{
  "n_layer": 12,
  "d_model": 384,
  "n_experts": 16,
  "experts_per_token": 1,
  "d_expert": 336,
  "d_shared_expert": 0,
  "activation": "geglu",
  "moe_layers": [0, 1, 2, 3, 4, 5, 6, 7, 8, 9, 10, 11],
  "router_score": "softmax",
  "normalize_top_k": false,
  "routed_scale": 4.0,
  "balance_loss": 0.0129,
  "balance_bias": false,
  "init_std_router": 0.0267,
  "lr_router": 0.00202,
  "n_head": 6,
  "n_kv_head": 6,
  "head_dim": 64,
  "vocab_size": 16384,
  "norm": "rmsnorm",
  "norm_place": "peri",
  "norm_eps": 1e-06,
  "positions": "rope",
  "rope_base": 10000.0,
  "rope_fraction": 1.0,
  "qk_norm": true,
  "attn_scale": 0.125,
  "tie_embeddings": true,
  "parallel_block": false,
  "extras": ["capped logits"],
  "init": "normal",
  "init_std_qkv": 0.0188,
  "init_std_o": 0.00383,
  "init_std_up": 0.0188,
  "init_std_down": 0.00235,
  "optimizer": "soap_variant",
  "lr": 0.00577,
  "lr_mult_up": 0.975,
  "beta1": 0.95,
  "beta2": 0.98,
  "lr_head": 0.00923,
  "warmup_steps": 61,
  "schedule": "cos",
  "final_lr_fraction": 0.1,
  "batch_tokens": 131072,
  "seq_len": 1024,
  "doc_mask": true,
  "train_tokens": 509700000,
  "steps": 3889,
  "dataset": "wikipedia_en"
}
Below are experts of layer 9 (counted from 0) of a mixture-of-experts language model. Rows are named router (the router's row for the expert), down (a neuron's output weights, with its number) and show model dimensions 128-255. Each number is 128 + 32 x the weight over its row's rms, rounded and kept within 0 to 255. Numbers have three digits each.
Before each expert's rows: "raises" lists some tokens whose logits its average output raises strongly, later layers aside. This comes from a sample of Wikipedia text that the model never trained on.

# expert 0
raises: "disambiguation", " Animalia", " cause"
router:070085117093102199155111099168145143096134213145097243075115079106127135112080168162150112136138080070139165146138096121130129119132077137160175144229119102128166148105160119144122138130116073125085075139132086166098118114178127148148119140121155092165165131139082152067145116164089123079086117121119155181120094221119146095068111147137105116107090128086180072140158157142126077117153
down0:139132106110069131097163141120144118172142108099116023146142090085115162111127196118207148114117115145116149163171108103140123092097170118153062093150159133169139139107108109171128109165125128109121126125113130102125079125132116220112148132127086112183132198142139132141146148138100087170127172154116092172093127096096116154070162144154137174163109125207117125133137134136104121106096
down1:113081157152104129059101160117115151136112144126035121105117149123134206105160153138151117185139106142147121153059081129099143154099149152151121065126110155108195121181141110164159121171114096121159143090110188168080215106140128122109154100123113112192139099100127193107108124115136133082084128093144127153107156152106158121112169150121142150163130067088132087138135110107131048173127
down2:163118068158123190137173119123137144160133086132126099137103136121096150118114073083118050149113115192174117204102126170104149118077148147087074185122131142153214122203127122115130136113166158125120131149144144111113136091107140116149120091094104093136098064119079136139065141171145096123133134122121118106067128130143163104106088107151081159088116103083118125115195141138154117135180
down3:087104105135096083102139112185119145176122170119123072166056113106098110118053161152131084163118126122138152112139138139107107103162142137131151137106129123169118111123077141081096164082146135134173092143178187128066139141179105120148159085092111100088138043112139134079155138158169115099198098089129105128104071108108175145064127123148114186143121179150110142113124144125155110128137
down4:126163162104137194133157107209143102118164125114133084115129131173120137148165154168146102122139186127136128048128168128095107097186076134133080143047159131174098118130107103113195095169123126190112106187121151164092178095079157136189094105198158168147170113139121128135126043075154128154121092138126139161170114070109166137138063069134115177083132139194143124125134135100149170154124
down5:148123136124130107098085183171149099118109089126039156071110092100126096144124151156156102162152121108161151162160142094157064122089131175122083090124101065105092112128073131142078047131084161183114148117167100115104101125167227118089164150162160138148156081161119148118079108123096113109096153163144046104108110104132098098157155101173182125123104180171056127112113088126130155147105
down6:137100145124125155065114136147165124150124193112135100113102124097081135093126102150139163173144080091093108106208144166111127188105129126142169162117136123149138120156097172115163070046154120154082140206157110185113138135115112109082144106187124119103140124110166095101138125099143081096072193117133161130113131140093147114155101135127156128161145179142120182105120114170060091082080
down7:164108129192137162113095161147240099133122095116132165081096140118088115084046156124152104125115160115151134117145117150101095162161177166182141116150135149159145181078109114176155118099157132171069142151110138146104169087168107172133157094114107131131107151151142171095156061108092106156170065126093129093149125091113112147126054146115147091077147144132148126167089169106158090085154
down8:206195145164052048127104167095105145109087164099132143103098180088133150107164108137131143130136127149109097166130129109126129085103152120132076139133113124090133152178140121146115188143143098080078149111146156104152134117175073145128163091146096141116121168119157125081092134180139086053092180126086159128072137117157136117105134152178044160158086176118170099094114110123194057133103
down9:108146128157144166127118117121132112154124077109123113102145176107042152131121123086170079099134107161107133163169123160167180121150124177097152116134093090119087106106118162201148136165145148125180100093127131156071097132148093143135129156099129163121087117142140114135100136127147109146102131105076066167151167169136120119115140059173156097151107136142132132142089119108155148133108
down10:108170138159160169154134193102137170158145164164138106161132112057108128144085113084069152182049081154118115126141139139167180088101182118125135114113161127068126148148154189141163164136154118130167080124164161155130120152105161091148142173137105127113144062113114192120095100146117083089095227205157121087145174123084170113142137123128133141099139133073106168130194157157073107118122
down11:144156118103175110118167149099075087126062139081124099088091089115163109136129114134129194159115122155088229160169132125151112144094112188115147171133143113094124163169107185187168178074084157125182150095117097147163103128131138098146124137113089158160145144090146107108147110130221105134114114162119117146170115071187197132172178112087158131096139121105102109138097132120141105154095
down12:137105121157110091118133185179140091111086059159125118168152078144199175111081156151150086131147106133116160187131108141114068130108184069143102113119126093102117177174142102107174092157132156093094125114167119166094088129099137150110166124108128160129145138139084060071213154135119087066124156103094096130138099149113102125187063180123162169098142155178112113156106197162147150101133
down13:110151136180123223107150100143154092144055125127077144125106136117097150160097147147159130175108099109110114098179116118152074117107171155177086131109168164166091084147095149080135056120121123159148119100162094110068055155134122097071170166115071137077096120186134164136128161133089122117205184172078107090118175157143144148086076122115095155109145181143151075096115133169102129086085
down14:078111133146124145162208141167126137111137113133125116072108195099158108081130173084090105141125111080134129098133121089116126117110077180117211121097114151131161057115106137106160157138199154092110131132136076121117168121112096084118127168161105158114143155130187118189157177160131152108116139093058200148114130078094115079113104145139165103126125129120121149093134149092110149128126
down15:112139057130131174115111098130191134183117113130137133105137122129138122074117136162101150129123154125083101141159132101095121118127141164130117168091178069131156093134148042138066088114163129130115169164140105169108117097068127102099100156125150082129120145079132132114119140100135048099068126120132116128114176109086123180094164194115171180075103195184202143050091108116106088147155
down16:158129105123161135127193099130140169150110079154105200055151113149151163120129134122127135129115107122095177180167167106121150134165154121112114126133074148126098108063174128134123125178148171157109132131146100159158115093142134163159171137141065162196169111120121168078170152114074107111113145046104149170143069109084092094101136169144146169109087163152087159082149106110169156112126
down17:155163175152184140144124109138142070136125144136154142117156145125176185133172124130094156079128076071057094100080137114098122155082124085131165091175122130106122076127097093122111229167149091069108117152128147120164126129171119076127107081153136123154155214221104088159194060208078081095084095101108162141108095060127072141104104173149155164147224108048141125131131108169147142156151
down18:142124130128129191124145161039134113085130132162135155132158143109110125094133152071124085160040093098138184113155125166135099109156077119112187155139156119095155122094138134122099118069156065129164074160161107159166107124101120179115174149144070137121042119153134126088083090131120079111136147079112099103105160118115170148094168200185106132094120119155100128130131126173199209060141
down19:137146117129159126122164155110103143113109162113098200157167123120158163066154134140108161178154088119119144136191100121156091109116126111102097093120161174153121189100132117126134132064149144144113109153059072157144115069163172185193117082130149127109149176077128082128113068157159128154157150142110206129122188169123144140151130114122180154036086157181162154152084087159095172144162
down20:092140161135066171146172095174112149141114092126147140119192123176129139104139063171136158051140137166133095086135166151091137131107118149183136134137140098106148106119109123105138120158194104113111107120086142112137173199125169075196136168132090122150122150080150132158166147178107169093112169068064145151121134106126081123138106109159137162101123150131047132086060133139190087122174
down21:073121150121134108116179152083136160116137109109125136136105065158130109140068087136095095025126149164185108120163072093097136153145101103157111143139072109131048136165140152137172115142093129086137164136149124157153081154183139132127104115123144123148117145137111113135080126144149123158100099141198126119142073097143160141169193206155117113137162137167132083164143122084132122120116
down22:138179097103082128081120148116152163140157112101118077194129168125186085169122123102165142173113162085078083086150108096162155119082128108178104155087129143109104127105119122118179157182115149136127085141148115184086098070109136132127109097165127138080188158156099163112171135093126105062154116125172120145128118073143125174131109146135135107090166092120115146104103109121063092125080
down23:120100100130119088123107136138134143165101135087102151115135121121112154172096163106133187149146096110121122115068146120084113154084134102155099125101107112111106132160152166054139165075114109114170067114131147118073116147207180100140192084114096078110137137137157204136125117109167152142142120086183101204107125114144149125146135171068077081120134077135100080097116104137146133143154
down24:147099107192081162120148104172125117117152067092154145153170166121184075195075122138170114168139127131127113083137148110128128133108143114119096162087127163155151127167135135126108156103060080166089144111136171157115094116116200110152164159151143106121101134122178113123078138172073103125119134108040078095128126132131137123180065149110140167158144132091092115148152087099153077161077

# expert 10
raises: "disambiguation", " Animalia", " follows"
router:132102149120155167123119079107120105133118143159165114137111089171113164194139161146136150167127177132156091065145190114125126099164084132091072099125147113084135112123191108130134137130123105151150134149152088083133152085149165141110112170114119105105169113126112138167131159121184071107123107106149117189130127159172180153105153087125145103106128107129160073100211165161090111152123
down0:114186100117150040046112124172121116150171147136189146156149070198160121104120190091134153119149106141128123141135134134131089095109166137151119121105149169085140128082182127122125203144087124084166129130180135147134170103173062161157186106109166142104212137099152152108038102114074153158146163112130167153147114078131096121132151104047214131117091156149156151140161170125145100158146
down1:064107188175102121121093104147161158129138130114132156126149112132192117119136138154080149119104138205067122150148052120119148096116121100143130177155167121110101189108156131148144115139130108116074118100087085135130103091163105193095136134110115088161172137177078107153099135134113091106111194102095148148114176092152097100093103140084046088114120079132094124119148169119113114104108
down2:115138113196107079087105108140117175189143133114159065051122118131170115114128136083109153147173130150119108147186158102119117205092151145137101139161142088094102095076131150134112162085048133127110165063109139056096167127149184126069146127123155135114103188105120127124111197153123150140127138101155150131143101086139128158149124133136136120135121136119138121183123117119097112142172
down3:206150151120158124153126124098124092096157099105084114191120076129104160142149135095059134114134135098115111115161162134183106153082152098139118120174164086118134066100158155117221103175101158121148126129070167137196171145158178147118146082124103099137182095069120165119122126128118113096113135160169126184159170095086183150153154131113092110147154112121138089140148191145101120106126
down4:076149177149116063171163110105119068150190142119142112092108128139110109167142079078143135161100086115097168132120126107127122158151114112146142144107135125120117129110116170144099061149124047093154169123104168153109168143206164159135124111138141157160164113145137121122103167139105099144171177112133117129124080144129127119128134110140103086084126126120161148137152181129100155125145
down5:192123135087113129111073083184175125157140109167101191193125128104129170126100098174157110072094102040140126121142100107141115131127139137102172118132126139125097175149152107128090173155081132072122087101129118094103145093058160143104090103140121129132161066139158152165148057106143159115239168105144076181078125156084080105202105124148076132110119118127141130143169177074098115150151
down6:177175168141114133140136176194124104107077103162130135106164136138067102137121127132197131189190150140149114112113148173179125132159175139177122114093111122150116097197102137161203119139136130124148184073109121135131120115160114147176141128100131142089087148187110099113142136146145117155113084078117141188141118137131152122117141117203189139046072101097067076077115158161144191172155
down7:107170132158190100158155112130091158105175094093138163143136127151153177132146075135142161108190172110138097177090162174142158110146145156134172118078127127171031099109171128142171123106148113143092159131111172159091101081113116104109115148079136136174147149129104130141138099115123087134094095105137112155139149112099128119118097097138102120073134077180198082171124144058136138136126
down8:166105145129100119094165165152152109122104177156166129191150141054090080114181158170137108142163108145179212124096114134125080093159125118195140101152181146125154165152129107110118116142164093131183163139133111095118175146122117133119089132071122124173143138191141133155101137109058046138232159098140127169156123116137106089080135106179100090070154162149145147124126145155136122112131
down9:128160113047165136136146158150142168140119149117159100152117131136153096182177121115134156141176129102150094129107149144072112143164120138130101113076123129142078164169140073106148135120092143139113128097168063107186081123165139145124085100112107136106074117108125099117125139133103109155165157120143173135098141118156153119127122124106112118111090197151112106153100187099139109122146
down10:176162121079164152171113085154097128108083137138185123116063104111132128110169103122087142101136182159138144111097083151147140102185146172145083065132111106147119185146121164050081140122149085115077112125134098132175167161124109114176113128135121097156167121144121118098133123131198096158140103115137111126182141161171150171094107104086130097093098175080191112135125119115130170091122
down11:121169137168098113102138088125157117103138090112049171088150098170075128136106110164134123142085109172128159105101175166175159151108131082194146146116090155082175142090138106114087161187147138078133084117159124126144045171097118129145130098125135160150138159112096089152150141176127203108148144157146110123156184120154157128114143133098151101113165107068056129137090124144130183090067
down12:166148166125127165156054085140074132150061128125149136153088112141130143164097120113167123114135104124162124145122091176143091111108163164126153102141126164089162116185157119123127163118204158112170127079110113155155146123158068131107124143164153030124159101127058126142120086198145122169131121119135158111207103133146144178116093093106128158147132129096137056111053122131158108116143
down13:047111094161089139112129186067066143148183134119152116087118098110174131136082157156094157151191186114152081143150168122099170178110110075176102134124090100098082145090135130144134106165102124136092137129157097150087146118086118056102137109124137136080118134188183101166164142127125070140113094125149102159142125150092106109189128116103074143193170083148125092156097165154204076126122
down14:095123054078111164103106189189102099167118076099115145054115072126116103112112099163144092098108139107169120152109112127166130117121146156139143157117130177140125117124143121127123188088094088158124126153094136146084066125153123167198114148098152135111033140106086133079150151114152145169095090120150114160125148170117047137159148147110150185156172075092121059168140090110128094110121
down15:147124161142137118152131120053101095124134099120049115131099101050165122092127189085119126145098091148137161135142136107166159144138137180131094137153096135107170101117093124118099131090154100118047118111131076160169120085053077090156150046101149150075171157103115111141059176086142095111142040122048146123159116114121160140175148134113163114156147133092117165112149172141108106104167
down16:076179153197129116148124191154116127188054098092176107139127090161139162081131155114122135088107093104135124082154132090142121160153132160089175176146132107141140153127151107129103119084138091126108133123115157121120152106130062148140059107147136159187137076160179103147178174135158095094119194132153143098154109105118119108181142134165068109161027081151176127107157139157136125102139
down17:090123153075170194132106148129171130129112118134123084107123130110171155116128158124142108132108100107051092125133165115182160148122131168127148115105215102137142135159093109128120131125191084123131159150119135107082112108109108106099159110129126135099078095168129135145120140076094084094098162202132099154169136103080120126131198166175170181057154175143125144180122132131117114166122
down18:130183161080178151139175160090154105188166173128121097152147108104086078193143144140123126098111109105173209107121144150108145122097115114133118095127132154104118143199175104189144136105109165167218174128108147120126194183179170099130164162146159140078149197141141112152113045151103086140141141096126171166124130113108100148091147109159080165127158140151086147130135141126198142147150
down19:076114129153124139098111128109170104141144134162162154143113141151131110152145174164138094185136120117118172106096098207165130128130171169157070081098111145086102106146159114165167181069106122111128111127177135051133112102173090099142160152124118091146163136127091077170074093122083155073172124121104183106134070082152168095135116140101148170094064080139193162194145081117111113090088
down20:134086130167172142102133117141164075082187073127089080111119160093135181109114146110079127139104080133143130185146082112133148118110113109132125109113145153128103135148146165159160105067095156133135135152077166134076068046154095129150106147136134134126142105122114148129137208106105127104157189120155133069109114118163124155210175133134140106071123102103066160163163079153123147123078
down21:117118117186097218192161127154164159092164079089098135185060147126140092110113099154125125156137136120106097147125054070102097135207144125142110052167121170109150116118182105125110075131095180168113143195129096132176104175098103134157188110104162098135162123100205098078127103153149123155138136177152177139091122148159179154132080180077106155132125129145134134113112099097179080154143
down22:132180131098181093117131147160057135145104107122147144191113136134169060115130153117138221114169150152156173175146150074143155141101101109169184185170099161120098139165151158083072102178106159099118099120183138082167074206095109113126088090136144109166150067126105122127131143095131175174178174134143147123098145112156131136120112137081126143166101032139158092132121170101109139148061
down23:060151149143135188133135160145082090163130191159169101137115154124137142112143120124080105145095130127112170216118121168141137146061158105129071149114145132093146122125184123103127083225164115133074117141121104169154140110143167142162193118129170130148173121115139101068168174104122032161160113149117126149180167134142104137152169139169074124166118176141104178165102144094160150115107
down24:198114101073156150136097122107104108166144155134109160133128152127097147117163140129072194128093165104141105060094094172108104140160117124161123107131096082110191134096122099149110217070120131074151149149079137057129151137145087122160074077148164152116114130061112085142171147125133103165112192105113117080139144134149105140114163097162156098136178104150109092151083036163188145078132

# expert 11
raises: "disambiguation", " Animalia", " role"
router:043121166173153146131129066109128104163145156138174056158097114150123169165086171139125109097136138135119111107111158131156072143148141120140106119110147110123151080094126118096111094168143138123156115144093152143181102145112098164130121173146040153109097134158151100136143090092122092109127064095101119131106112121113110108106122108116144106096087117117113121132143111082114143152087
down0:144085187169118119149108121066088157158162152147059074192094201146109125166060056086059158192165076096180091169144165113149119128108027166105140157153118154170176137183087148099134132172150130159124140163114157147085047030115060137135145172121138147163132142139077141082150110149108092155136117099124130150127147140165126143143117124173074089142099103183143159100124106135118096128093
down1:128110097103144046115159147108201113138086065117166108193129119184136145158107091140118172092130151094119149106144156172121142125123086151119073172127130100107136123152129108155177100119194156105150153132145119157141143117115130126136112187111143114088098083074117141146068149080109135131134047137138088140097154154112143063144097124132073129094126172097130162145158132151131132147142
down2:162146098067157084166079089110081094143078057089101124161157127106113135099163115123088137099113146106153139117105073081144091139121102149138142085144118097123127123147134121152165119078106072122137149146126069028169164182114142122206157112186170081152140115120144156101132076110137061087120115136181163113082109078143185089173105139133176099151108047176100119118106135062131155156116
down3:139144140198113157125098167134132200119193108090086158115127186141146153174154153146104159108104119074136109221168147158125139110096073077158123100171124118174156165164170204144135119138132122148177132103127061125076112119127122128148166105133149168115172166185151117125105148183075120103136140139079128120125142116235149139145154098146121144098159169131102175164110129139136157080125
down4:092108143135143111127130204122112131091134113137119088120137123161077120145158111147165119253139122089090082146177118145168048140155112168116143170129186110040162169117073133161152144176100143123078118116161133136162078143173095064133100100160118157147146098157104136123108103167144169149129155123111074111136096157104143120112097137150090142177078114121099093085085059136127155139109
down5:154065130176166144204137107092159072108140126131125136079159147114117202155105148160155135144114154139060071084122059219107096112129131128081103156106124163120099181130129163058134102088148139092170035091175133192135233137105141143161101137173136091144148116158147123159146099079137152111096124151223143159130123123140120122117140151153136149077068130104131121165134147086171188103149
down6:180154122137108128115103127172111078155115151166194198123154093178138156094132124125115113121163090143084098187152132132155156117133152132084147054119166073151091148118096163174111132120079153098088136164155184133109069143144142168143102112140137103082139102142132070144064090162078077127156143159086183124144139135098087126133149092168119122143063117089129077121178126121134145118135
down7:112075104145150126186122111112083162156036117104174149106104187121163124129132112118144087122095090170126128160163171142148129094088111160105156165152113129152125135159187157119165168096114088085108085111110085137145121137112207131109035146091131210044124097163089154094109111143109129159080161075084117126103153126022167165053139126103087162105102097123137055126113154181113144118089
down8:117163146091142193080141114118064082122142155111167161127096082123134074176166138084108110135104109136121123141179127138090089123114161129080190121169144108125130085129140054174184125103136127178100150111082143128101153118096108151137136124114167136110093071140094138125097140137146074173145125120171216132128170148110109087133147165113129124123109135211176099105173127065101133105163
down9:159097150092166134144125098136091105111128133130155151114151180134173138121152095155144148109181099117075119147136137128135105178148136138086110177157162024176109100135123150141111122146154081151108151124121164173116158101085139110053107144242132135111104156170121074104111111119117126104122202192120221176094154127130097139129155140089146119128134110095123146147174117102116112122114
down10:144136091122150148129089119193201123129187135111140138053147103098160162112100115176152104098092138153105096144112109142146134087109183147140136139093136136079117143164177149092115160137146130155104141115112139116117095122060112117118076113071079119132091112207136089138165170117158113103163156141071084139183189105119177102126114131084163167171104119142089068172140175134077128119140
down11:114153085159203088110155130123161144192093123105166124135142107122222148148142098133125123142103130101098108139113140116114156143140107075134136135156174142156104140105132129157126105148160100191134090125102143116121114135144156132120094071119133138140059217122128094137101119126167092136195118122109120158105172140126160159137158136145144098126091157046140190195113121143138108172159
down12:155135075130155036126120118095041061094135124104091113147122181126096152135167178109087151197152098156131103179105140152134103106086132083104124125131096138148158204124129119154153103139155149139154140070154140132125109204195142110116121133078118123119122148175114103101115143122157135142116136171140147123132107131100135118107146148135066147149086150085200116121160070140176131174126
down13:056160109106114088166125086109120132121086129152054112129104151130157107097157073126121165114141116134132124186142138133128143163101124145154150088125126105118140103100104124125156118178111186099136160078164142168142100083225179141103111140113118128196150145119079104094130115156122104140131123150151151147192084138206135145169172112134158203188088160152154126154126086126117109144100
down14:131147144103078188150110168102158168133136135102142227135112130173073127113130144137137052124102174167109141127162150127097097132161091143138166156108095120142134080085155156144189106110183129032125143169095163114122131036134183178114135126134173112141121136160158098101119137092124125096110016078156145108115110104072098150068141159147087112089142110122111165165102073165148095102097
down15:129096133181136090193131124058120081116153087143136085112115102110122145109151165113137150191161167141093138177130133255098181155094179155079124092118173157065096139158132100146100088168100093118161112123109118161133109130111165141191121139085144182092138097112126160155170117157100152131128095103106104136128081141154175116130145099129195096109136102108117084136160138173124124148175
down16:139094114136142100112108167115153104169140115106222167057142095106071102134082087154150104168127075160157127120118129102101131098113142092148100106174141125120162162127098157095207106093127097110087074151116136154130134090134097116121100077063168143216143146112113115100067140131087138101106112149082155173120113138132105114113120085126185113086103171061104155189145081073114092105093
down17:105162155118092142094097178129109103115128099153123090107141126062161170143115142139155078107114121141156105152158184105147112126129084150136163087109137062151111085156121130102123127183080100109109139073164183128150132171123089191139143141124099142097102159110146159129155097138095158117152138122158150161129138145101125172069161155178126128100155140120139101195097146131056156108164
down18:156131155092185082111130165094145100085089147129134090129113073149092149153116130215082138145122128105131094102163108152142149109144120109117127192126091107099133071122077085088145121126130145139148140114168116128106162079125111113094084132059106147164178075071101143106151160178133112115157108147076108156150142111130102185190151156162127055135141085073123138160144138111173186108108
down19:106175134100081139152207161103098151094208141098117156088146181204161120143075112147083107080095177122143131110164140070110072163140109099116156086077075150080134085162125070156119199095160122132140105155074114095105133086137107130096146125134150100100054143107159084147149134135194106127148153106126050099124155148116166098094121162083176117072120155077144164129103144119104118166093
down20:145096084126209098124090084164128143114144103154154173041112118170160070149090121163114110101101134131090164062126164106132145088144109150064117125161123127102109139133148152189101123141118153137147166152128196127117121150119121127144101100198119158056149100158095168143089141117126057068094091139144167134114148120153170163104121100148174173096154111105136155087072092149071141074111
down21:115106133076091067051132135204131119098152153124138150111166122112087186139107119095166052083116170114144115095115134119135148117146096115071093138073137046108159131117090145106112099140110169168133145123128086110119144073136160133071092164115136126168067206133146132155145079078128068170133120137126157167165081113139170054138125132125089105106177065154067137161142070086139103136126
down22:114088073126154119074157079051150094105174138186152161149149131128151154156101122154064116148154186107167133103077108153140119158128144116107123171139159144097164125185148115101142119132131154168137090161136101115129084141131130154135079091150108137140153141140142131084159120153144119144151117152138106111158084131165107167081128137166124109088129104133093100182129159112131088127181
down23:103115127090097107187122107136110116141134201116101118142092116140146101136147107127152093139082144161116112144100110168143098148095104134181092152117137123158191105063130158100138134078119136129151109107120149106161100103192111078119120096107136184141108107118164121121080127146130149112105087159082110104110170109164169150154079120141113110170165127114155111090106140154134169141139
down24:156103118129157175115073133132142136130155109147121127150123155117136097142100097118101144147116078152155139159129108101141156155051163200113168124121125134120171157082117110171102140099151167142156099111138142134062115103123080154038129153140135124071063154090158070160093143094129120175120131143107124095133085114076176127116163143143171161047084186107090189122109117076164099146150

# expert 6
raises: "disambiguation", "/sq", "Population"
router:095159139158173092146166092142162182137153129122087081106114077138135137168173139108127036137129093126115086183195125086179211115112104142077132099112186167155103123131161141088155122140100187117110100127126095115163101110130099109180159118079114113153198111124108113125111156075091158128088095122170186123095120133135156128041179210175112093117142157150135111156130132132121176127088
down0:123146149146150180227133114082132089123111129097092107094151099170144173192109106160137097085108106121103144125139173116121129147139126106194191142132207135146118092191171108125173159161150184095130099137163090097142169169107095128082205118093093160186146101146079092151196146113156116136121159137113129205089124153117075153140131139133114085167069138172075117147144157170150132133113
down1:133065112124147129155112177157115088096167120095128141128116127126098112151118099083166161148128152138098118136119030186098147158125114133128150149130115104151119110072097114141073120080080087156188122097140160219062147126099164095130116177112144216106133159124098144098161147156115134072116136130130163111199143115158143128142133119129092097081139062079120062108123154126128133155086
down2:089106158127098120083043143137154183129131132137127073147152118129153139096149178108169170127189087127134123114145169145137105147130107092085091155114137141135148104122112083158116126180117178112096118170121177104142131157053168178125111148104133199079191120088134117119119170140116098175123079164125206133106110117133137051152128161168145159119144124107097145145132136083114137080166
down3:115142099129113116143140120157134154138090101095152141134106127124147133142125132137160128131180136116111129094123119098117171085133111151136120146141079161131114143130160240137134124158137105117130149135123106146125121151126117089136095148119143124131128125122101124148106165114110122115135142114135129126110103102130130151136143105162128109112133138134144156126129117152094067134062
down4:192112040091150158095110141101134098144103143096160157077137130157130143120127136151180153107125174134166091184065129094120184138117088072166111147125142150132107113135076114160162152145137070119069096108119150088078102073163142071104214236088163138139142127083080104149136132144142104156188132094159126140068106174144162147178078096129196093137162073121150196179167128090115138167142
down5:112099103158108187064152109090152105098102181130082133160085099148093170106116142138088049118135114115106157153115091170139141157093114178163053130121133135155091080157206109171131123135131109158175071136076092108133085129090095136172163166130101132158134160162061148110098105132139131152120125153113143133130144110102148140082141092094170174074101125162141142129100103137122151086128
down6:126117191132123169079117165118122136116071089195175133113107148209097103108099142118152111158144117091100089112133155105101115094133134134130127129108135117179116166186114090139103118160123147185165161113150189107083166143115116130084126116094086079116158121175108150144123135196103153111005103121116064117092106152143092182104179146128106080106150115090136104103130122105141142209158
down7:164105121095177144152099178130108144126166059094161132077169122123130083133165198141157142090100199061125107092167124181127121130130118112091104181167158125128138141136096116164105126132159141169107089138209117160159090131114121125141132107122130106067086113079147204103147141151151143167122151108129138087179110110071162159149200164126101164077178138142102132124109087082080145129115
down8:116105126091126114099183181163102086139065120057158108082124149173153121137121157084171127095121158210130106082148133126092117156101158075172099169135157161177137153127137136149084106083168114098114160151103125057149101169098140142105108144153106106131131165099141140185184191118147110177182089139130089146163149091135060135176142141134120152068079167155131078137135095157104083146096
down9:120131139122135117128127121122113142127130124133134119133125116129130122122112139144148125144127133100120140127111115118147127126150117131140128136106121120141122108137135023132134118124138132135122126130137120142128125120092117111125140133135188114135127120122138135134135131132072131117124128129121134128135122134141127110113126255133094126113133115126132133122147120142129126113030
down10:161122133076111160183147130148113141091144150103215098180170114170111142154040111143157167172156104132131116135187098148109104116141186128131140103017160100111142155125129092187162176099092100101158130117075192149132147099051144097138122168168119176104129089088094144112155138108088124147136126178130123135149116142113157140113164155086110076129120109134131110146094109127152177145058
down11:082155073146150150127083136074113102107126135114202180156118116074118128145193090138138127130139125084156124110128087157113076126153128146096152038138141179161102147108105144155168145099137153180117085142125150167081169153179078077145098163137186102182131136090104136127062132186151188124083065094073116104107181168111185117161096101102176177116115145108172088077069134131105153127157
down12:101153126118103136078088085188197145148048095122186143155115055113164119141107098162081103122130171149167160115089114118111099112146168130128143115161148129141133167137199088064145104131080144114149131094142100099148134118138173080123135079082166120130063063122076119153130130063135109128131167056150167141089141131130068086133138109079158068135120121160136063131107148110158144123139
down13:114142141121099173093112134149151089105157159091146134102137167088138124143156153174137116163095222113135105130128148086157092154061078168109115135110200089088180089158153098137096134122160121190104110171150107106147145091123137144085147086111091156134142141144095099087068229140128116113139178157142125180118102085116159079089155152141097099140112141164146152134116112090167083135114
down14:138124143075158194150145143199102106124110134151134127064154164168236153137162140160111126174178141183102050080135117102115105143106170135150109163125132090138115100131167129064070140115118049120105192105137098088176209081138105161094134133178134199092136106108107097129113193137066159176155113162115156153088041134108151107125121112104170159117120128144167128120127092082077135102078
down15:112095113099120067051116124116139089097160084115200138144166127149094136173145140103160145114169114091140097099128139135126140164070137128134161163120134088181154100160100142111136081058112133125156089169142125162136128122113161200144096169085149157048105087173138071101105154178126152098082167083086096106126118134111092139134085106159141093142102140116164151153054127115132108142142
down16:123091179150101135079155170103110080142169139137132088128135122124161175147147226153145121132126156110108108129120156138167069105123122171111127111124173165084147176112112103106134114144128087092132123143143058182141193151195142146135136158094146077161205132113097154081112078121144132148083119114117131141099108122160107188135156181147107085179091084112087159156122112096088063141096
down17:117082091142124149158148121109097119129102114154114103085162170127151138130170182153165111150174140145109131170209126094133141156087115169124138131173094146127133147121158111158111128148133132081144137146174173151142121145251156205143050131113139114120105092162118101086130185099110198145120148102162085150151135088117034152165153136124134080079149098148110058100109137060126141118147
down18:119086120157095173178097112141198158142140162120172106139033136093129133088152160226198087068159180150118101136178103049108147205131193124075155192112085131156125137085152098158095238099182071109120133153175126113082153227144120128088110082166122145202134119135130106088142147099140149157138110166112158149170128138067141130167173120096093090174138146125107138121130071121155147111151
down19:089145115118094175132153045160152170126112113126147134077152113087169072104146055138135075120119169178099186098157152152114141109177076134106138094123119103116060165132165080135150168163118124135155135145071105191174101118139069105122118113151190027131127148235176102131117069067059136170154102178166200122177116068133158126104129155058136115140141132139183190142161073117113161106085
down20:171129074136110116162123163107076149121107183072099073094198120143153149137122143151103111110076205100126170127143183135142110133103136157079163129123135137103092108135116119125140151116111168074135145186099091121170139130121107089187132090104083141144111153109163143133056118159104121125122115110089105106085101154153133109132166135147165126092106122133219126128083155111110124124162
down21:157140138134086068104120107162137107085151132119090134120097202143134132146173106101117132143122150189143105125106166139140167125120105102094095108075117113157111153138138122142119120121077167171090095206130107144165139136167161097103080162098078177124146151115118139174079179186147137062122180117144169106103139179182116128153074166129121095102145161116118156125163112170136197114082
down22:112176127088081115138140151053114089134132145150115116122096122103148092111144045153174164141132176149163139146124157166139102119136142123109181143104130138105162125117139127138152161169137120172121117139139079079125157121075193114168108143113106109094189157131141169127136100160114168093133123070109095115159154104171140073099137135090083118111102170108156137153134082187114113099092
down23:160116116142104077121155150151139115093099152135041112168137151120115166121122216071090143103154131110154107186125116107076131093104138151135113135143102179088152109176156089083111134140111131146126112164166141163180176133121098113091203197074122191120112135109094149186127106091081057095167183099099128090139099185142111141168115141130111152090111112112100109164079125063149094147146
down24:151132196126084111102101116083159109083111125133152124141109163118105081164150086158158132162126091108130124138120132109115170123105137159100127144117143172094072170159104148189125133097187144149142123182111107105102115124141176183110082106159037167117120126142134153116137059109143123154145117098123112010146164120135086098113131127150116154205080141142137174168138113072165091129142